Weights of a small mixture-of-experts language model, trained from scratch on English Wikipedia: 96 experts in each of 5 layers.
Below are experts of layer 4 (counted from 0) of a mixture-of-experts language model. Rows are named gate (a neuron's input weights, with its number), up (a neuron's input weights, with its number) and show model dimensions 0-127. Each number is 500 + 40 x the weight over its row's rms, rounded and kept within 0 to 999. Numbers have three digits each.
Before each expert's rows: "comes after" lists some tokens at least twice as common just before its tokens as in all text. This comes from a sample of Wikipedia text that the model never trained on. Tokens count by the router's weight.

# expert 34
comes after: " H", " h", " b", " st", " f", " w"
gate8:550565525460596447476508453486465505540482482439536479438413547528404527468488543489467493559552478488504428457525545550550532501469504508506446458404485503480443505517445501455560553526511497484455426554564545500466515429525514588510514446507470470534497505514453482445470501524537508533572517494511550530501496481473521472457575522561450525490443508481525465494499529553526536503565
up8:464377463475383586517494511498495461496467499539453539535507513522498502567461485511519496491477477505476491557454436532527451437517498463504537557548501467543549525520574478539511482478555569469531584467485514522533472566545497457508493505557459581537547506538523460602566507480445507507518476580515490493546490467534501502517456511484506492511515497489459557502504439480462506432406
gate9:504453512500498480416393569462449535519482493530520514469495455524508489497547518503586508600481500532441507492507486529484547496479575463526555452513525442525405480528475518493622504477478592520508499557506522506493460475504517488464582551476550455532585432480454446518538451453486474474525505492456485560526455532509459524436485474515531531488580498532500525532472507491564472534472
up9:601509504472573568529438477454549487492534488488488519497529442512466491497567548426545459437547505471500455464541405566555520517578512509522449521464543553470532528494523513492551447536513488454507450550464506499485457471479549517454483438552515503464520475533402575423427510482470454543502502500523506491443498422496483488533523493546516507463418469443478473465492495534507509521428

# expert 62
comes after: " W", " w", "w", "W", "3", "7"
gate3:485473500522556513498491467489527441458514523515457479524551559587516557465466469456512500509476529580543442571519417508543525491467475508465516462526491516518463568513494535498470504455494413498484516501492479567489500544626497498439471548465487505482521469469500477551561495536536499558504518567569481453533451474469399477461454426503493539576551562532497506531510441526468498464412
up3:496566446470424544526491514496495570517532500463522515486457431448465464576495568484430496528516484481448558406479511521448507498523570474501504532530417491503548453500533502530496488518536510503480524455485522442543484445414531485519496452492490460495508501561533469487454478453456503463479502432469532552419495531506586540546517521522419429452437538532501421447480581499543519480526
gate4:528526459586447545576453481473484479495513523554519553452504494530457496507472449480522533479460520502498421491472508431482485489527460510520479447523431515502545577539464512543508559545494485538518556515497585529543519472477480476441499511416539473511549511553554514531523552514511492513419489452443541448504484463436487598523419520465449453588457539520551525585490507477485559528489
up4:508479558486484502477537528542531497453502474493515434490551564543446493425526567509508481524526536488516494589533531510556510477411516506531529529519480479507504435541507468483395479476490550482470485415444406487503441541470555465527537509568454534484469453449481548565501468452521517486482442553579481500560505523422481477579511537550504530515567533477454489517486412492519502459462

# expert 87
comes after: " R", " S", " Sh", " W", "R", " H"
gate0:491495517512434424423471563504444409531458455506462524533539576485465507528472494460474494469559472514557493519475466526545530528561440449535479521472488515594514492490518489467522478449541483554451494562465492453454543453451509465544514582462556507521529472455504465461463491450526474501508493483436463507450469475618530443398512526474467553490527485478548506414490487469497535481486
up0:589550539516531459494522542468557467502454524546501591523519550468519513487559567505473487484567522521557465544419491551554511502518511522533451511387455495548467519528546515531496497433483457505416479510477467474418528520515481445501484452479489501494482519565547489415526528452546498577540495479470432492487419476504467493468555535482491515485561488430531523431540549473462468489461
gate1:486465475440518437479554453507518446528447522500501519554498552499501586430446515509444516507557475486480496478458523535465490482559546463468533473531508479521523463568468500472474539517515531437472549497458447575501442512537519566505555431524495503392535638497514521522535568432497507496571533518494516459524497450482570536464549485503484429543497537554476486507577496543486508547487
up1:459525515488565496504485468499466541517479502536513534477499522478543521516556470476517463522541429495536456532514492527431484461558500408516486426466589487494485397551455371457455526508543442517590580518545518535490510496513498502489542482453524511437518496467504469497481560426495504546509526454461545516456574495466596514489513432495488489491445505518484539431576524487450468507524

# expert 16
comes after: " J", " P", " V", " E", "é", " p"
gate0:482498469501480471505502486586491504485428548525410508507488515477462526540499467486467532537484428451539527400481479448506595482499425534478501461492542512598499515523502496500501497541447507494521546457480509545405518582432437479552558500488502561538506489478462521520528507456473503495559509429600431494495511493514486482497447421499470446468565535482449474533515516471563579514488
up0:483593452429503542557482496542516564492565546543505499597475505498500505450564564539558544545525544499493525463561464498488463496526569567501494503494446544478538495477423520490427494487524505482526516493523469523411450484489510433413527483445515560527438446482503499445536494552515495500529432476474481559524467458482496520544537549499497519481446504520522432460442585538555469496537
gate1:454470527543531528528468503535565497422470503491512466558461493516516491500507404499483495525505499516554477527510528484438545488522505514486488506493446512460495477463539446466489409532495502553513462518558479572522461450554494512469548514512535504440476477517434510460469533435454523474523575473528353555506564478578490553400534455559491525442440523553452502481514451434470513484480
up1:466445527499531548548466517547532534428505448496549486499480488513480482484473441464513517522509491517541426530506564518432530463508490496482481505522506520441478478470544434471501431537475514577560441475554500540531490441565505498472547520527518554487496475504420549444455496458455533477545515436516366575489538431525471553431508473556452532472446471542498498489470472424505530436450

# expert 0
comes after: " |", "%", "5", "4", "0", "8"
gate0:455533533487541450545486474454488506508508528451503497501551445481563483485474473486581407480517438468433511474446491454468468523492513505486516529463481488538441524449488565446514484527504506515552444581487542515493502433511461547505528445523497510490527559444525448433429531493415482522522531557494419548540528513434504473407579504487554563404537461466515495475488497439543510505457
up0:498531493449530514491524473423467484501507495475513550546527490496578472517513472512579418496540432486450511497402475462473509571498523505496483500503471491509445509452524579459497498535535475559549474559509515552521514442522471519504504469543522512481528542437507459425400516526433465531492493546514484529525512499440527465409605488498567572401538482471533472476514517441571487525486
gate1:573495480536560453564478500536486520532505497423487561530580436489522454450523458481457467562529515565522437478495435505527478467448462533538474446522560569518504468504509537467490538514492514425533543490540559500439518500484506532539524510489480564418538519446435554482465423494458503575539487531553423495537568455548471488511457485531529548538419525482524490521467445511510491551460
up1:604473499507539462521531522414519537542513495495465521534544531499477413561614474533474455588490492477427466488476469487569522494448521507477512469496517523449468496582462513469459542468473480498542475523550508527482490419500502540575512486434460550476507518470462547558478458543464510548456459505521507484521551450475513549572515506494537503462477565495517502535463489595573445557489

# expert 59
comes after: ".", ",", "1", "0", "2", "5"
gate1:523464492542543512517500566466494512460526479504436510536558499513504462532457512540496521516503628423435546468506510431520507507425481512540481489464484509487492508488515467561534581489481486488440445560515498494490554514400506496598490498503464533505480518493561497463532568481414480483500462509564505539506500565513524503412509535425568547467538425472491482547465443475483419490550
up1:496538514462456482474509456532469479516462560497541521457445477493488522507548511437516496472507371563559439505439508571505515517589480467479529507523503497500479478512471538461458427499507471524549542477507491497473447439579470539435473535476505480483508522498451483557464417496596506541513544493411479442505495440504464511587454470556457456551469574508541501480566525519506563493473
gate2:451518486506474511496513495515493513569421492508541444489417520574510484558533457493498417547486482582522532492508471553469478529543545550501519513556520515456530451565470438447462460485504519554471526473529450389472415508562550460469496481532448458536443463489503532507468467477474457462425483517503479412503450432484540572454556507508502521476473541556537489407486495526478508486490
up2:467469573485487575512521529551445466540514467469525482469544459513533523444507508481490507407483557495576479453474526496486482445468464582470468547523512477558486467491534449582525532484462478522595468493462501519567564511522435497519558511503496568521465545511525435465511526496524589407453496514448524454521544496479444515522491504516519444527510381448482549525517542514571489513512

# expert 22
comes after: " ", "1", " |", "0", "2", " |\n"
gate0:528488457506569489428479573472575456545510477396408548565510513513530517500485515550487504485507438442471525471549531517470494533466477465499492478561502534458490528482455483450544565476495470453486523559489501552526529549459509496477399546476467572466593402539531487503495489489455508520592537460507479546522503474535477455503510486507422506526446518501446478540537564474503467563517
up0:572546540512498488535550487492515533503461491527530466460531470471474454462558478484534539571536538567515531500483510559483494464473591525479489483409505478523542455485581544441486516504448480495466514455550514457415473455537448473505536411461470486528407500512531533441531535521519530498428446587604446476448484524509452527470452474499579537496489515565506522474496546482527513491462
gate1:472473501484442440472473495482501435441627477464511499535447522533552535543468522497504477484576454480456529527492495542572581494518520489548483510518508509560479501472544424564543520543529496441536491650507527529500534562527518515427468555532471540507543491482469412529520503475502487478507507466460490552474555496533616534558506505514456502470503506507443510507506487500493435536464
up1:497494518522511503500540527526536508557501529531461494510574509500387522468446487522466530528514506500529429496501482493483461478484464510487520350421511486465497508500499569459552539528479436457476490510479496514536552498486407536504496476506477504443512593556505560494468463438457555439515547459542543534496520450500480442501512530428502489586475563426492506538442576472546521466545

# expert 78
comes after: " L", " D", "l", "v", "L", "w"
gate0:542527449527506464514497420479505469491477469448534579438420463483505484488509513582476487530592553497530513486413458472490504576478473446566543442523510506537489548543458524449481572541477434439435435499471466511523464454495443537527538448500532513441413507482503504528517495499554500532475534499533524506415515502475473469498464418483486496513486475473414557516486510535476440563546
up0:439498486526530520460455508566514509497478473544501465594559481532501495479561524439499512498450458499442484509551519483487523460450512459467454561450479506474545502438517522513475438471539541564536600475519530552487529509459605511491516489493476493510611521594502454495515439573432480455451515555535538531535481474499495481518555528540512549500457533532500457520550528486570594463508
gate1:463419471487505591570492496547468479526479598535518494498476465532522488452499512490465507518483546487496469489481510533464540547447521554458486539459527471464498552528443492543495470532514532453542580496468526509585458532544515551483491484519522514426494431490467506495457552585548534486507588455540446505514590538461440502471442465562569500514451454530525535502502451444563577523506
up1:508525538473575467518546499483543532525572450488476548433524484420499512525522449443534520489457493447503520488545494458490503451502451509525536498522447501501489429457473550405501499500496476514480411468496480476486457427424483452506531535539578482504446523411526488380523431458484429544506486449505505475483478477516513486489546518452451597460597497505535444464497531506510496539501

# expert 43
comes after: "2", "1", "3", "4", "5", "0"
gate4:522544423555434515519529460516572513473532547482544530512495457501556526482446488528510388539505439571524453553528485479463436479510516508551556539530473508460504484539521413473481527522532555464422551481500490542467474505470503483505513459533475533472510496498509506570529413459466501504521470531502553487504516500466529446504539410548516562546492529454468461586465455521371505468479
up4:479515530429530550480440608542474515507470474446501466490540475507483477483509585503569509433533553505538488453454546521487558505506527564571459503509532526520448472428511581506511470459485509549586456470519468548582562481489531461518512441527483477440543493543499545416514509506493524521506525495540505481483485472490476571542437522498508437482545488498513550467472472558630526527488
gate5:506497532535523491501445528486498480510544541540525530503508477520472492519501563515525475534492501528538531481456520570515581546481483497506562423525506535379467558563566531533490474600473439546540435445476525526520448534418538532587500518553461484492511608545520407509472470539513456516506479445495505476529442495494456505474473487438507503532520511546556454417539525503508453456510
up5:477473513469461488529493534508507536523514499572493492526549527490508440545467417419518534530530455491446467493479542433565421448504450531513486478447495472589553424531397496521503475441459486416464472583462466471524513549511496543431491505496532544442498418442576525433499537500489452545477513478503584506523531471495547478548509523516494520454464497488487494548481542467472577502494

# expert 60
comes after: "1", "9", "2", "8", "born", "6"
gate0:534562474588533426558485503460425590529550487566489463529474553464511511413549511488489469536461433507476523464549535521521466517542503574516477518510541500514515465565484454500544568438427545527566502473553474449537526512492484446545489433528557418501456467473540523537493546418478532502507463498452440500502520455527495513549514469446532525554470472497468542491468523455455543537504
up0:502467517438499551473516486491570455480430484424480538530518414532529485566481584473550534428512519463549512564470460453510549450541500449511446465466489506529492481455490597483458518529538509463534483516442514601440488458492470547463499531519466562450537514502434471436489477527464460539497537513512590469448492523456468436492471546450479545468517559487514467521483508571530498444493
gate1:488485503485468544499538485491493545467442566504451474518520462471520482508559495526535533556487492464467442543547482524497574582527460494560524515481553484488468543487501493469505477455556528537445426573456463497491513441471449468483492504520493471432587472504526409587527560481548493530476518592571405524510503537422561503495518539472465510442539534577509518494526464468532483569468
up1:564462519467547429488462503472495475481500486561544525531512560580435440452498476488479509489512537517514577400457491461526430466511510464436511500484459484471511507529547445578502484495471411445485552492554519516461475567448530530532505485471523522603462516513479483469512487519468395466445487451491558522526483500556537516486460495517530486546441528505489470494517570509435456400525

# expert 17
comes after: " t", " f", " st", " s", " m", " v"
gate0:509503534458482504580495519490524519601512489522479531493494546514457552514502525473464500444517490470508555502560508582517466504474406517530491505519433476499400480473457465571486488519559456513532559466441472506505556494527475520501502532547444533482462514533515477446438541560496498466618535458577442447414524608509492543521539481550471511594488539534513489503488506531464492510507
up0:569512462546483516425536523482486472458491448435514436535480485505522488449517478495558482532512506598529508524492539531505501478586604547511558537488596509514521551501465524458468556512448540482482458520504480553511512507494555438461529497478534488511599507521418462510482455491470458511476468504450463497604505453538493511525413503453495498522444406425451537521503458448506497491480
gate1:533480512513566549528469598519557476500541515474528433518518466508484466560524557538564497518468482528557540463549545531521507520503553496556521472514497583496484428537528413540516491542529481446504495610545478549544502552478543544442503447497489489483424444453472523503417526422561478509504485475503512518473578531519586500535528434477480495477498543524480532506427455455462488473471
up1:542441458538574496496499561474505477541494501451535471540457510481436485568502559514477510489467515469516516470497528528516497490501558418564472530532530573483516452534562401562555495538553531513463429589551533535559511544497540536489517486561466490532492432434479496525406576493517471464469525483529537569542554540541557478510508463496480533460465524498466492516457448449461479433488

# expert 27
comes after: " ", "-", "\"", "\n", ":", ")\n"
gate1:549434540466524462437459504475515560493494544499549529523515402553497462439521446466501559513450557481470439571504487503449400458469527512480459514510495458471473495454532542430516463493517473475482411478493492538492523505531557523477518462493451483469476442482489401451558492518455446498475496469452477550608523473528456511515554539468509490550516531510524394488484498470541500566541
up1:561461530474475525521475543461458518469485514511451552555471486442520407456516534447552523538493498534501433491528496487518448421445462554487489550415484501505484524517508469431466528433532439523482430504570498505557507496472429494549458502502546548458518500475556576477485524514434493525473546468408509483477453583469473435506503560532541486567522510507567490450470510412494513458515
gate2:437455520533559512543496544557470561504437577572504493470507537508481519511459472507466469507452448536526497379538527507531495494470519463461554458514516510447513473492538418510504418563489535480510508483491532549503527488430464533518494509536491467469496533482488549492512443441527581465605531499585523446455458556519452535515512476499453447446473466515520517421532494464542546565447
up2:590510505472484482462468478428513483500539457419496512529433453508530484512549532513520517514565514492493504645470509499473512520514481564531481532483498519542475515531482520475467571451534498522478483476534463464438422536561517435491483524470488555498509444521533446512499573553462438522381433497450473509558514434476534451507498522482521555568540527502498457584470464507484463464543

# expert 33
comes after: " w", " t", " h", " b", " sh", " s"
gate3:564496474528488474517489509503530506481526445585509506520528529524504455431430456460569493463491471571506515522551430531486449473525564530476506531460515509430470470481466510530476433530548504522538488495572434462512494497581507496493489464386482511500542482517492472535450570566436512566453469480505394420488440558491553537504533463437518513495445534549513474479557511545486454515465
up3:554497449542493548488515478518497505466454442554473541545542579441488510454410470498593500498469501516497581543566459487505432491463534506508564546435473485499509485541452535544452451516572525503497510466562486463521495491568466471493514471413504522529568479496507513507461565585451548559477483495533415410492447551514525561503533446474522499506471549563526476491491513521507468493451
gate4:487589524445449511498517570535499490503473554457470506501500504551508555503523378492540433536438568507485463429492490501504544544510418505504531478524485450456476502505481483537536461486529512458533498505534505483418525516514547492445532425473472467518538449493400393532528490471451528549556562518527470580474459533504542427509523505492487543441564504510531441497521499530496525455564
up4:528499536462453526504506536546499491432492543479496442482517568507515581482547476463539456545443631515498482493495497499550499547460408449536550433529512462546471505547529514538464504463531458433508470499458467495483547463536483501482513400513508527534537469430416423497513483543453534525529470517479548574592486521503515417504501515513506493412524524543528463565472466492482520479494

# expert 76
comes after: " (", " un", " N", " S", "-", " O"
gate0:485451542514514524553528550607500541467509477568493520407459455494531502511548420465472566526534475418493533533505573482547540459431490398598461488466579484512544514543518520535538468515461501514473529547484496540479519602488478491485471535499494500493457442448471513458551476554533545482447562478486459518436463527515516501555457551486515517510495580539530526506504483463518500493467
up0:577466557488563528486494564570534527449547480486513519381480491537500551494469462485442538489530465408500538502462531529523565505530435446540497536488582501495470585561466501539515478544459506555491500459484499531518556611473488547488458480543457496478480449439487502467552508477565580511456562496491491531468474499440507515533495589527538532562467480495521511497534462525537476513499
gate1:513517504505475528526528497468501451461550462537578481423474526492496499531497399543457527512531475596506467492479509532523564447530513493472535544473496513554488465461440510508488476503457491449504468585523496528433481540585513475484478421534512534528485560576481495413508500500585556485423552485519487502472559480555489543485490528519444516498576537473515543597475509535573444469451
up1:489498502589465492495503432462424450461442517482439467518566495458506474448478638440500510494504583397518496531560572460554466523502539451531457471565479509531480515563547529522468554501497494514495451429468519428539520476482456504470503563510518492499479466516499514542483487570471435497524449560488526499531477517426526471475511495508543489487409455484512448526525459500445523487528

# expert 2
comes after: " K", " J", " I", " Y", " Z", "j"
gate3:524488563524531537459437566529441471536503533463446504533478554503494458454544547397524502486455517518508631491544479502522464476483572507511487429459495595496485527570502482553512505531539457452481483529574503538439560472518528466480531486497521447471503473455499484499426482545459534479553436483554518447435441478555532486468464501482484572465504556526536445523485458506537528466456
up3:522505436498484480542509436478558531408488480512555463476503466488509575541466444613490534536543484455534423522484566463506496492523420489479513585514482429527481488430482518479495497456449527558500506471449544453529434518487456486486495514460462563522486492544511513495575591463523485531448547521444493572529513539454454494526507469505509439542476463508454543468485545481421443548521
gate4:524553528495478514387494480514476440442434501486501505474509476571558499509436458488619432542495460519493418559439499527533473544500490457444572510532511496488498533480553502557510497563492560438432474513425490476518435528520499497507453562510435477525537474464548509546463504506480492510620515505557529502516480513550520511497529511519562521486590519479549493530472514545515517543458
up4:518451489575512460614525492483527560543555463504481455508474501466451500481532496555408567478541566434513586434553459467466509465537534549536488476498471530529499457499457504445465493444502432585596541495555485509467507448480466503541525487437531536502460520546477511439560506485532502508404445495443440524479491489499497498488498513489466478517436455515432500471548478458468474505507

# expert 73
comes after: " the", " with", " and", " as", "'s", " for"
gate1:431479501466448527531540472472545535466426470525486476467553530537537481535504460474578553535509404567550528495436530489520467501425558475471513517522469456497559518480480567515508562499448480482474547534488445445492527447495496444528525465530508462514498474529509526557487458501554450532563493539481485480474498469553565512551527566490575453401574459529441482431461489523511560549536
up1:573526570478506471498523561566452522449513444535558520529491512504452528498464563432497512467582444505472487507536537508472486527522465496494389461566549494465482477528542496456511485462474524500501506490538473510498427528538481434566553516488543511506501453516538540480445482521540480473390498446504445539523510456484486543581515597513418539559469460527491448452561489528524507457556
gate2:573460514537524444494541452522575499520464575517532524498401461458452416455505529505479549492533460528515411499482464522466477514501544449476503487513406486488492536593454430494531544456507446487480476467528538426500486523543530453488515412490437425581495508525533502532484509458485524522515471558562462452505540484485497500496513549548500436527525440528495486522450473533513584473459
up2:501477509590495512482570469482480494497557545522447558537475540461553455490537532546465591501476503443437534495500436518533507525455539445478524519487495504520495526558520460524479537547512491557497525507449555419488514448472450485512535497425544476540525533510570473398533483512537432491536452509518475461472482519584551537529472510555574535468544453552525557426416502505511501569499

# expert 12
comes after: " the", " Mar", " Bar", " in", " of", " Mon"
gate3:459519540452464560548513539586420519558490505482524526517492582492524567458457540503510507481467495494516515515540612572503542497524458471477528522507491456469427478512530438528466524519517529451469516462505453514470485499472548449483523492440555468552474469404485524548540466483544521529548474508420433549512519492520453519510512536506530485473580444474537510489559594501540399528540
up3:425534522465504451460479457553528542464469541502524490436485457504481461499523513374429534486507504519478500472494464550482515478515499537390473524479515464522481472452505516539455550519478478448478457496595439480571520475415492467545472493495473486597473457472459500501508473433449519487515496489485464614433479498552491544501498418474512524452465453505513511547504581572488483531515
gate4:446508474540487549514491501497481430501564560531421458429486555483513529519492451597464518508494465487501493573521442524516552460471559473567551531440514522500467496525486600612501505571500513534446491484412477468498484546452463496486517466462526480513481509406490558522527566549482446580490479463548478453499466449531501519539515571525515447487560553502545497498522505508469506480525
up4:489461463522498513501475575537450436482518512529498556431512549511528549534540506622488491532467511532526503556511513541543508472487552424536494531436463551454476510550503497592456464558477539497457506511430547524491559470417494533495530433453508515506493541350455551539516531467468497596522520492514498477467456440503540463511505561516533464454539503483536497458497513475485520510528

# expert 82
comes after: " M", "m", " C", "–", " D", " Am"
gate0:506484449511460481549498467502494510501554437494505524566421554458493419543470479498456515547486508429544453494518511546562437448486443504560518543535448512497520467521514470522492435546507542542535564503562463439466519490469466500476466494491463544484514523491491449596463476466559525537499447521501572460546488542408444478457456475539538458518507545551598497576555526458524451505465
up0:536472499453484498530468454541472464535503461505539525504443568487538441499470525504510487547505509518582433504449531481488418498480405479488549491505423502458559476541526476524465516547496569506545579498533445388458527488496494526435433505558534553466563526458462463534460457472551545502508475545542543519468455499456472500500456490493528547496422468564579477593504540495524495486508
gate1:455530522481544469519553413568450490485478532427520528513529517530436483565478412502567471461566472514537529486529450527566543482521541506559493478554477524547429463445529508496465484505467485501539447469534552595470483502535548538564523494443460494434463556506474490534500503408585526467500418470517500425464483463484541504530478472496532508567482507514496522497504571468491417497494
up1:564458568461484517534525516457507482520468539505472512525459566506422548482471628527460489496479482511515436596448561530497471503496412530409460506472458459491513510555507502490519494492490524502484519508510460487484527487583448419438474498542529479503543468506544430463556510460498525539471472502481488515462520491467450508534565461482473479451528432448502428503515420579564554469525

# expert 13
comes after: " |", "i", "a", "8", "6", "H"
gate1:547559529511471446468502492451527452484528500498492573559469493488484507504432519548571446509456491483506611524512554453543518511454503546523528508554456516457425532591483534467482453519440451535436501532535492503497467518527529543543405525503464445415476466455496449428415486469483524440504472450468479472508423453519462439442492433462480482490555514484477515488555501522544502497519
up1:445454480506511553524498515533468564541477506494513444441503521517527465507560500451420561490539521504474393474481444529470492501542509462481483495461529491548567465423519465535537562470532529485559497453469510485487534481490466460472569478491537553615509550554514552574599516538537476558496525554522511528501589524474519572552512584543509510507446482514532479508438499486452481482496
gate2:477474505461469436432470493591583560532520557519560560435505424474454520473495468473446496452553526521485571466502493469557492447488448510487493459442534504501511492451529537465495386431550476455465510439514510527503492469572574491485476473506530504511493520534467531538528488481516508529480495576486571541505548443485478451504491586531430482452507543483483514567528513516485454415490
up2:491523507503598478536481521433460504553489469520511503521559520537476418550466582485471542495452568482438454465473426459488535510474458513536525523490529516545433501554484487535522602521465541511424466556466509519493487540414498556519462522550461533466547534502476472463448595515492494450464529416528491453517517630494471424470471502492489513517479482475489495527468444490518482517507

# expert 64
comes after: " (", " \"", " un", " ", "-", " a"
gate0:487463532456464467528487501515520468513477471504499485440547537495505482478488508487510529511504557591531487549460466565479439482573443545454513468445371498502441531500521490470561579365436454489523521509478527421512538452523459435547497459465547527517487549436539530490489515531541446472458492522469513549504508524490618457473504541547554526502531451519491496500474505486522466543461
up0:509471464447486516548476546444504532546465501553517485521437466514472421497458533427487510402575530484419472463477489424480549479546472523518479499518575466499504539458500529482524477489466518481486541554428514512473541513562547426431526515543467514508481451519475430474443522575524519524483557497438485544454536500478453475526504560497508472441521527584461481369473478505527510462496
gate1:463521447421484525546517476434490522549467564486453527515534461533601441506445516473444479501513429538497466548490469498481514489515478459511460520548506524525566471486497594551457514500478478489511460479469501456525477534535581550538474379471452472433448446491492515481462478569436525511469530507492490447505487492467491408509537537418530471513445498432575496506504492538498581489529
up1:525504563530548480474486521554502485425592433490513508478471550481441546476530497532574520511496592454485509416526513495521515520496543565471524491470517488468448526551479424436546452508520484465514518514596550535497527456451457443468522593531545477542536506488478504536477468412545475518543457523503507549472511497479535587442477501576447467492540505561455481488529503459513457488432